Experts of a small language model.
Size: 8 layers, width 256, vocabulary 32000, 29.3M parameters.
Below are experts of layer 3 (counted from 0) of a mixture-of-experts language model. Rows are named router (the router's row for the expert) and show model dimensions 0-255. Each number is 200 + 20 x the weight over its row's rms, rounded and kept within 0 to 999.
Before each expert's rows: "mostly gets" lists some tokens that are sent to it at least half of the time. This comes from a sample of Wikipedia text that the model never trained on.

# expert 21
mostly gets: "nia", " Genus", "ium", "idae", "ensis", " genus"
router,224,222,201,199,195,189,220,215,202,231,180,190,174,162,200,146,169,236,201,214,206,202,228,170,225,203,169,200,239,222,228,185,185,185,205,206,204,150,205,213,186,176,180,199,196,246,211,203,169,191,226,198,221,195,189,202,211,193,172,215,197,197,198,188,198,183,197,205,195,192,207,200,200,199,240,182,204,223,185,221,204,218,206,212,217,193,199,213,173,201,163,212,226,222,203,209,217,200,179,159,199,247,212,199,192,188,224,152,202,213,178,193,206,229,172,196,201,190,208,178,208,217,198,223,198,238,188,161,218,202,212,207,194,185,194,229,202,206,202,173,192,212,191,219,208,193,209,167,198,216,217,183,194,225,186,203,191,175,212,213,186,178,206,178,246,215,196,187,203,254,238,199,227,161,225,174,202,232,202,229,200,183,219,148,197,197,229,213,170,187,227,179,189,195,251,214,202,218,183,202,190,200,172,219,178,191,200,202,199,196,210,206,191,209,215,209,221,214,211,197,191,196,128,190,197,231,242,195,190,197,179,243,192,199,201,191,216,219,230,173,196,208,219,244,176,215,203,185,209,185,213,201,207,225,220,191

# expert 12
mostly gets: " -", " –", "–19", "–18", "–8", "–15"
router,218,194,203,206,202,192,236,192,223,225,204,189,203,200,223,178,199,222,197,229,215,191,193,157,198,190,181,198,206,182,197,182,237,205,169,190,202,191,198,207,244,178,180,234,166,212,192,219,207,226,189,204,201,193,207,192,161,236,204,174,201,190,204,200,187,209,188,208,179,184,184,179,213,234,213,207,172,143,199,215,179,202,203,216,199,189,222,207,185,198,227,224,184,233,223,200,185,213,190,177,213,217,203,180,195,201,205,188,200,195,175,218,198,206,186,179,218,193,229,214,238,231,212,180,190,214,203,164,184,212,185,183,139,195,207,188,235,209,202,170,205,185,198,178,230,161,191,167,191,202,192,193,192,189,196,197,173,202,174,198,182,174,203,209,227,195,189,206,195,201,226,204,207,200,192,197,212,231,193,209,218,116,221,196,156,231,202,212,172,147,219,158,212,163,217,217,228,224,194,181,202,213,170,190,190,200,218,204,214,212,186,207,171,209,207,198,203,209,205,196,219,227,173,170,202,258,235,169,200,196,186,241,204,196,206,215,212,190,236,196,235,188,167,224,200,179,188,177,210,204,221,221,199,196,202,200

# expert 39
mostly gets: " University", " League", " Act", " War", " School", " round"
router,255,212,208,198,195,197,200,204,217,211,198,187,199,198,190,202,167,202,195,218,221,201,198,175,200,225,215,153,164,187,207,190,212,242,187,217,194,172,201,180,202,210,182,229,194,219,182,209,208,194,200,188,217,182,209,192,180,191,164,195,232,222,244,186,166,210,203,185,194,200,217,231,169,197,222,203,169,210,178,228,170,198,180,211,221,180,200,195,198,149,175,187,199,244,203,197,211,182,182,175,233,212,223,197,186,183,197,162,167,198,195,223,197,221,191,182,176,207,194,202,231,174,218,194,185,237,152,209,231,213,187,187,196,163,205,191,223,211,194,181,196,180,214,189,216,186,178,209,187,177,178,195,201,192,197,230,191,164,212,213,194,196,206,205,217,198,179,216,184,224,218,170,239,201,223,182,198,222,245,187,212,191,222,179,216,188,192,223,186,175,202,188,161,177,228,205,212,235,212,174,214,215,156,197,216,221,148,213,207,230,180,178,187,213,192,187,167,213,206,181,230,224,196,178,209,210,204,180,150,187,144,221,187,198,213,233,202,212,202,200,190,204,209,225,194,208,222,211,195,234,218,208,207,224,206,178

# expert 1
mostly gets: "'", "’", "ic", "′", "nia", "ara"
router,193,189,226,178,220,216,230,231,217,196,200,185,192,189,199,139,189,237,155,219,206,196,198,187,218,193,223,191,157,203,233,225,201,222,199,239,215,184,185,194,216,204,186,203,199,197,178,191,194,198,197,236,190,193,175,189,198,223,190,228,145,195,228,199,196,209,207,211,171,194,162,179,187,215,218,173,180,183,193,211,231,205,187,207,222,150,225,238,184,210,213,194,213,213,195,178,199,212,208,156,199,215,223,216,204,184,183,184,217,214,192,192,214,187,189,192,215,206,208,200,219,195,201,198,211,209,209,195,228,203,186,188,188,201,199,185,214,208,218,189,238,198,177,188,193,161,206,198,219,232,216,177,177,204,179,206,195,166,172,193,183,191,209,215,218,254,168,144,198,195,209,218,261,210,193,203,223,216,213,227,199,197,206,206,189,214,215,174,194,177,188,183,163,205,193,222,203,194,183,209,223,200,212,214,208,197,147,211,201,203,184,181,217,211,208,187,191,221,244,263,180,211,140,186,213,206,193,200,170,171,191,201,209,202,216,195,230,227,183,204,204,193,220,208,186,202,227,203,253,216,216,210,194,201,199,190

# expert 43
mostly gets: " people", " species", " members", " games", " those", " children"
router,232,247,190,182,242,194,197,213,234,193,219,203,202,193,212,217,196,215,208,241,220,196,220,204,228,180,190,171,199,201,214,200,205,228,182,212,197,199,202,185,194,193,187,237,177,233,176,190,178,227,186,180,210,183,202,188,157,190,180,186,219,198,229,179,195,237,199,168,191,182,200,225,178,193,204,204,186,196,192,213,185,213,222,237,186,193,213,201,184,199,237,179,238,207,215,220,244,217,193,184,203,208,207,181,227,208,195,191,205,198,191,219,225,203,201,140,230,212,175,200,190,203,230,219,203,219,176,176,199,232,184,206,205,175,227,190,241,199,195,197,202,210,196,173,220,156,194,197,203,188,222,193,193,186,204,224,186,179,202,218,171,179,196,196,213,212,184,202,196,218,213,188,233,202,230,165,199,243,244,216,211,177,196,179,187,219,206,206,219,209,211,187,194,209,186,182,205,198,189,211,225,205,148,211,215,197,156,182,227,233,200,159,175,195,186,200,184,206,193,208,205,209,195,171,215,204,206,195,156,170,178,211,156,183,230,227,200,193,207,173,244,199,215,251,180,213,207,181,221,239,185,216,190,215,210,170

# expert 40
mostly gets: "ucci", "frac", "ction", "cur", "ion", "cra"
router,214,213,216,185,192,247,219,205,161,216,162,205,199,181,201,179,205,226,185,199,228,204,206,184,198,185,237,200,205,208,195,213,220,249,199,204,248,184,204,204,200,197,196,216,217,223,191,215,198,238,210,204,187,169,190,199,194,204,211,186,165,200,206,197,183,171,213,211,177,172,209,241,145,198,208,175,185,215,176,205,215,205,206,236,221,172,191,231,166,197,221,196,228,197,214,213,179,214,170,165,234,219,215,193,201,183,203,192,197,172,198,203,196,170,219,188,226,255,201,198,212,202,219,208,174,199,195,158,219,186,180,180,206,178,204,213,216,196,212,213,202,178,192,197,158,189,194,216,182,190,195,177,182,223,199,209,204,207,187,232,196,177,209,148,210,194,181,198,161,203,215,197,245,183,183,208,228,234,241,233,196,192,218,163,191,203,181,169,211,209,210,179,199,193,195,204,229,190,187,209,213,215,208,179,188,183,215,209,223,210,202,165,197,198,164,179,201,209,238,231,208,193,153,174,210,225,207,221,170,196,177,211,162,177,208,240,204,208,208,186,215,208,190,201,176,196,205,202,254,220,196,210,201,184,186,170

# expert 56
mostly gets: " John", " York", " George", " James", " France", " William"
router,218,255,209,186,236,224,267,210,205,202,202,188,182,199,194,195,204,217,208,216,221,192,206,205,191,201,192,202,224,186,248,205,206,180,201,231,207,193,178,167,238,181,197,198,192,230,172,197,196,234,206,216,200,180,204,222,179,205,176,208,193,204,225,136,199,202,221,199,191,179,212,210,151,187,214,154,192,219,176,233,212,219,200,208,190,206,205,212,189,197,183,217,244,220,204,246,196,206,191,207,202,226,214,194,209,169,201,194,191,203,196,238,206,172,228,176,186,207,221,193,206,190,216,191,191,208,147,193,237,190,184,199,172,175,204,235,202,182,200,179,213,191,183,216,218,196,172,184,171,187,212,188,200,183,174,222,194,191,199,225,206,180,207,174,240,163,166,210,212,198,203,212,207,228,175,178,237,232,215,215,204,184,208,198,179,210,227,176,179,193,212,183,211,199,233,214,233,210,190,186,237,202,200,230,182,186,182,208,180,220,200,220,200,220,186,206,183,231,213,198,223,222,187,152,213,219,242,201,168,180,178,196,210,201,216,200,204,229,188,179,204,202,196,227,215,175,210,176,183,208,187,201,184,243,193,193

# expert 51
mostly gets: " co", " re", " c", " per", " con", " non"
router,214,219,200,181,206,223,197,203,180,235,204,201,183,175,202,161,188,215,214,197,222,207,210,215,183,182,165,211,185,225,203,193,243,224,193,184,222,186,174,188,196,191,192,197,183,219,181,212,206,223,154,200,180,176,184,195,194,214,203,200,188,198,201,185,198,203,238,214,169,197,191,210,199,218,231,192,186,214,185,207,189,228,221,232,230,204,180,207,193,182,218,207,216,208,230,184,202,222,184,183,207,208,196,176,193,191,188,188,184,161,179,199,196,207,190,183,203,226,186,199,207,206,212,200,183,202,189,165,222,211,170,198,189,174,218,230,196,168,209,220,208,178,188,213,168,159,181,204,199,196,174,186,164,163,205,212,200,196,218,207,199,143,215,185,204,206,201,183,193,212,235,175,232,212,191,172,208,198,206,229,206,202,218,151,146,180,180,145,173,164,208,199,168,194,194,193,217,155,210,214,200,206,173,213,181,180,186,216,232,202,196,187,189,178,199,152,215,199,202,201,199,211,215,220,204,232,205,179,181,174,194,193,172,149,202,219,211,203,223,166,216,214,214,197,207,215,219,193,242,236,190,210,193,258,147,182

# expert 34
mostly gets: " government", " player", " General", " President", " Council", " member"
router,214,206,221,206,218,204,225,222,198,228,201,185,209,194,218,201,203,212,197,198,215,202,209,182,236,182,173,208,188,218,232,199,228,210,202,202,198,213,205,172,221,181,167,221,184,223,177,202,206,209,193,211,186,185,195,199,189,234,193,167,194,203,285,191,222,209,174,177,190,196,212,237,170,204,220,169,189,208,176,253,218,196,217,216,197,166,249,207,208,160,215,195,214,214,200,195,188,200,200,194,224,202,214,175,199,181,185,177,200,146,183,202,227,187,258,180,175,197,199,205,202,199,215,213,192,202,184,195,228,205,177,180,172,174,200,234,197,212,207,203,211,177,217,193,207,207,164,147,186,154,218,206,180,176,204,202,183,167,213,210,195,210,198,228,230,210,195,194,177,227,199,156,215,195,221,157,237,220,216,202,206,189,199,203,200,198,165,190,203,191,203,189,193,190,198,183,221,247,231,200,214,201,171,190,203,207,170,163,217,208,219,161,189,170,193,192,184,209,228,212,195,202,172,150,220,223,211,188,202,205,219,220,191,193,210,230,196,197,212,203,208,217,195,198,199,175,201,216,216,202,233,214,171,228,209,182

# expert 22
mostly gets: " New", " United", " American", " States", " West", " University"
router,232,227,219,184,213,190,229,204,198,221,198,194,185,196,210,172,168,199,167,210,220,197,210,187,188,195,217,192,187,202,279,186,205,226,206,232,204,188,192,205,267,196,220,205,165,205,180,204,199,206,198,183,188,188,178,181,188,199,149,205,213,188,236,172,226,197,178,160,188,197,231,209,136,211,224,193,212,188,185,198,212,216,248,220,214,206,196,210,186,199,191,222,204,221,212,215,193,223,201,191,202,194,207,188,178,130,190,192,206,166,166,227,213,196,204,178,175,202,208,162,194,195,207,217,167,213,185,197,228,227,186,189,198,189,196,205,226,193,211,206,197,178,144,191,184,213,183,166,151,179,225,178,185,169,201,215,186,214,224,202,192,186,202,189,211,218,178,166,211,223,200,205,197,220,189,201,207,202,202,209,195,186,217,207,202,189,210,201,210,188,212,188,208,223,236,198,210,234,207,192,228,206,196,184,199,204,160,227,229,201,200,177,189,221,222,195,147,219,214,206,208,189,172,187,212,210,200,218,168,199,169,206,180,203,211,193,207,224,204,197,198,214,189,214,171,194,225,225,190,206,194,214,163,237,196,191

# expert 6
mostly gets: "yl", "el", "n", "j", "ucci", "da"
router,197,205,187,129,212,225,199,235,189,188,180,195,187,186,205,155,201,197,176,212,229,217,206,198,198,183,241,179,233,209,241,191,223,238,214,211,233,162,178,175,209,196,186,219,200,201,150,217,200,205,187,218,177,188,187,189,185,219,194,186,171,219,220,144,202,206,243,171,192,186,205,219,187,199,207,182,191,195,188,218,231,199,214,195,223,196,206,232,203,220,221,207,199,210,210,204,184,213,139,222,212,209,223,203,166,192,206,187,185,188,163,204,199,207,212,201,181,185,199,169,210,222,207,202,183,218,211,210,220,187,201,184,202,198,205,210,193,188,222,203,225,178,206,210,187,203,194,203,196,224,219,176,175,176,157,215,172,155,211,250,185,205,212,169,201,211,187,206,169,187,210,210,216,181,227,204,245,196,231,206,209,173,201,201,190,197,189,200,206,206,213,197,199,173,218,232,200,227,254,188,191,226,217,180,171,179,192,205,208,226,188,187,202,205,200,181,180,197,221,192,242,185,182,199,198,193,238,206,181,176,200,207,194,170,217,219,213,208,211,186,251,211,160,209,191,194,193,178,216,211,218,216,184,193,182,162

# expert 35
mostly gets: " Al", " O", " E", " de", " De", " La"
router,210,196,172,162,185,244,210,211,185,212,185,172,213,179,207,157,196,197,212,190,220,205,204,212,187,191,210,224,231,177,226,145,204,225,171,212,198,178,180,157,198,197,198,201,192,203,151,217,205,222,178,218,175,191,177,203,183,214,204,210,221,203,193,166,193,189,200,203,155,190,212,191,193,204,250,179,166,177,193,201,200,198,237,214,246,215,189,216,203,183,227,196,242,216,218,190,214,204,208,193,216,231,237,210,172,202,181,198,191,161,175,213,191,207,208,211,218,195,216,210,213,196,213,197,173,215,181,193,226,207,168,196,179,189,209,242,194,175,206,190,238,212,196,235,192,197,176,164,155,205,223,177,190,187,171,208,172,149,203,227,196,167,211,199,213,223,199,175,215,176,212,184,206,192,193,199,206,222,217,202,216,183,200,175,186,223,229,173,190,159,193,191,185,156,238,204,209,209,224,176,182,210,208,211,199,180,189,221,198,211,173,196,169,180,192,198,195,218,195,205,214,208,177,207,173,210,247,186,188,192,195,206,162,183,221,213,221,209,205,188,205,230,197,207,186,188,209,189,220,191,177,217,177,234,163,192

# expert 9
mostly gets: " MPC", "See", "|---|---|", "Personal", "|---|---|---|", " %"
router,200,192,229,194,220,194,200,209,202,243,198,196,177,166,247,203,178,215,206,190,225,174,217,160,221,158,191,201,191,209,203,151,210,231,200,209,205,197,203,223,185,199,201,236,174,206,170,196,179,184,192,228,193,169,176,197,195,196,213,210,180,203,210,195,203,212,219,209,189,193,192,210,183,247,211,209,211,165,203,213,202,211,207,198,224,198,214,191,207,163,196,191,187,211,236,208,183,179,164,210,180,194,191,163,223,207,200,186,191,209,166,217,197,183,217,195,181,221,189,204,215,246,220,192,198,213,211,191,196,215,195,186,151,187,214,170,184,200,208,148,200,225,200,192,214,193,168,176,182,178,176,189,186,227,163,201,183,188,196,195,159,193,207,212,220,237,182,137,170,215,212,194,190,167,198,197,189,214,226,223,226,186,205,165,187,203,153,151,236,195,177,192,197,191,193,231,210,224,223,204,235,212,198,212,226,153,203,208,224,205,195,171,190,202,181,221,194,226,198,203,220,224,204,203,207,244,226,209,168,201,227,190,199,216,221,221,220,206,227,166,212,206,187,216,196,178,217,169,209,196,184,206,192,194,204,179

# expert 8
mostly gets: " work", " use", " way", " control", " construction", " research"
router,237,191,191,203,215,205,206,191,195,224,180,193,207,201,211,206,201,228,197,218,209,199,207,204,277,192,215,186,185,187,191,212,215,216,202,203,227,211,205,172,198,196,172,209,194,237,179,190,176,208,192,185,212,171,194,175,208,219,207,174,213,191,255,176,201,203,183,168,186,195,172,224,176,197,212,200,203,204,193,224,178,223,226,225,198,193,181,203,178,192,191,202,215,202,216,190,213,208,187,191,247,238,221,201,226,190,198,190,196,171,189,223,210,180,215,161,210,229,194,196,212,199,249,168,177,205,176,191,208,210,173,187,189,190,192,218,275,199,207,168,214,223,193,199,225,163,146,211,202,167,197,183,185,202,203,215,197,199,196,222,198,189,212,197,208,189,190,201,163,207,217,156,211,227,185,180,201,212,224,195,203,185,239,160,173,205,195,189,193,189,216,169,216,203,207,193,215,201,203,215,232,201,160,188,185,205,195,185,175,236,191,184,192,185,169,162,196,205,245,235,221,226,186,198,191,215,211,196,198,164,178,204,161,197,214,205,197,203,207,186,213,193,192,222,177,214,220,202,230,245,182,210,196,192,148,170

# expert 20
mostly gets: " John", " George", " J", " James", " William", " David"
router,215,219,191,182,225,228,232,215,182,203,200,173,202,204,194,195,211,226,205,209,227,184,209,201,197,173,198,199,226,193,252,182,198,163,192,214,208,185,190,167,223,176,196,214,190,211,182,207,205,219,184,230,175,189,169,202,164,211,182,179,180,212,220,161,194,214,215,193,198,190,200,245,183,197,216,168,187,221,184,240,215,197,235,201,213,203,213,216,186,156,192,241,222,216,212,231,208,231,176,214,222,236,209,181,204,165,202,194,205,199,192,228,209,209,234,190,213,220,202,190,213,197,207,205,186,205,171,186,226,215,192,191,161,180,196,231,199,164,207,172,227,178,184,228,230,188,174,171,156,183,215,197,190,179,169,201,186,157,193,215,185,190,195,199,238,178,181,201,182,194,203,203,198,218,194,188,231,234,205,205,201,193,200,185,168,243,233,174,182,198,205,185,207,211,225,212,218,202,217,183,204,196,207,212,211,192,181,209,190,211,192,211,203,199,172,187,184,234,211,206,213,215,195,160,213,221,236,155,188,202,173,191,188,198,216,204,206,215,196,165,206,189,170,215,214,161,205,150,188,188,191,199,147,248,180,198

# expert 46
mostly gets: " O", " U", " Co", " La", " Re", " Go"
router,201,243,193,189,208,224,200,189,209,204,178,209,202,186,212,201,182,196,196,208,219,175,205,204,226,164,205,210,217,171,231,186,222,230,162,216,208,169,175,193,196,185,167,187,195,202,164,212,209,177,191,173,190,168,170,221,194,202,195,193,205,199,213,194,239,207,185,181,134,200,195,181,208,211,252,194,162,179,182,211,192,234,227,210,209,197,205,203,181,178,194,215,210,222,209,175,208,192,207,187,246,235,204,190,173,189,179,169,173,197,206,212,204,225,215,207,220,216,226,203,208,208,209,231,173,233,186,202,202,254,172,190,169,182,197,235,186,186,222,171,221,192,192,168,216,168,187,178,194,190,201,164,192,196,178,221,201,185,174,212,189,159,213,184,224,204,187,199,235,207,187,203,213,253,184,180,199,192,204,200,223,206,197,188,172,198,211,191,197,181,198,204,178,204,229,194,211,181,184,171,211,197,201,233,163,195,179,216,221,221,166,178,219,216,192,178,180,230,193,202,225,192,191,194,181,192,196,187,180,166,210,218,185,212,217,202,219,225,202,198,202,255,169,198,193,225,229,215,214,217,183,213,166,243,194,189

# expert 24
mostly gets: "%", " %", " ft", " average", " MPC", " 0–1"
router,213,224,235,204,216,204,217,200,182,194,205,189,208,177,217,203,183,197,198,204,219,207,223,186,194,200,201,214,199,233,202,169,224,200,188,196,190,197,184,208,206,167,177,230,177,208,178,221,129,197,220,194,178,183,175,212,228,199,187,182,171,208,217,191,228,208,201,191,210,215,215,201,180,228,195,198,199,186,197,196,190,205,221,235,232,183,216,216,193,141,192,199,203,229,241,195,187,195,156,200,182,186,195,174,237,203,218,178,202,164,135,243,219,198,186,210,188,193,206,210,212,242,216,195,209,227,220,199,207,250,210,206,171,179,220,189,213,210,194,182,202,206,194,219,235,188,165,188,200,183,209,194,203,222,187,196,202,205,190,196,152,209,217,203,209,221,193,199,207,211,219,167,197,221,189,156,204,195,213,210,209,218,222,195,174,233,169,187,183,208,217,206,180,194,223,208,208,174,202,182,222,204,168,181,184,200,176,210,222,205,175,153,175,226,178,137,170,244,200,192,210,192,205,195,165,231,204,208,179,181,180,205,194,200,204,230,196,202,207,168,208,217,194,216,190,192,234,199,193,238,220,220,171,216,192,197

# expert 30
mostly gets: " around", " between", " near", " founded", " From", "="
router,220,202,184,204,198,193,268,205,203,214,211,195,192,185,225,189,204,212,196,218,212,194,207,160,209,187,179,187,191,190,213,208,199,201,199,208,205,191,182,222,237,166,192,187,188,235,198,226,156,240,187,204,205,194,188,175,189,217,174,206,200,170,223,188,194,216,206,195,201,172,188,188,192,189,214,201,190,213,172,225,179,229,176,239,203,184,242,205,196,194,215,221,203,207,226,206,168,205,174,188,203,253,198,173,173,160,209,177,186,196,190,214,204,198,248,145,211,192,204,197,214,200,206,197,208,215,154,186,192,204,210,152,195,180,208,224,206,167,247,186,202,187,179,196,204,206,202,192,186,181,194,211,192,162,185,225,176,196,213,210,193,201,205,216,217,200,180,184,151,221,197,168,199,177,179,182,211,218,201,205,204,174,194,192,200,220,223,164,194,199,216,130,196,150,202,179,200,212,229,207,197,209,198,222,177,177,202,171,245,216,190,208,165,161,199,174,197,203,212,206,204,214,166,196,194,197,217,161,191,186,171,202,190,186,213,224,205,204,213,183,183,193,174,222,154,165,207,189,205,183,203,196,189,202,185,202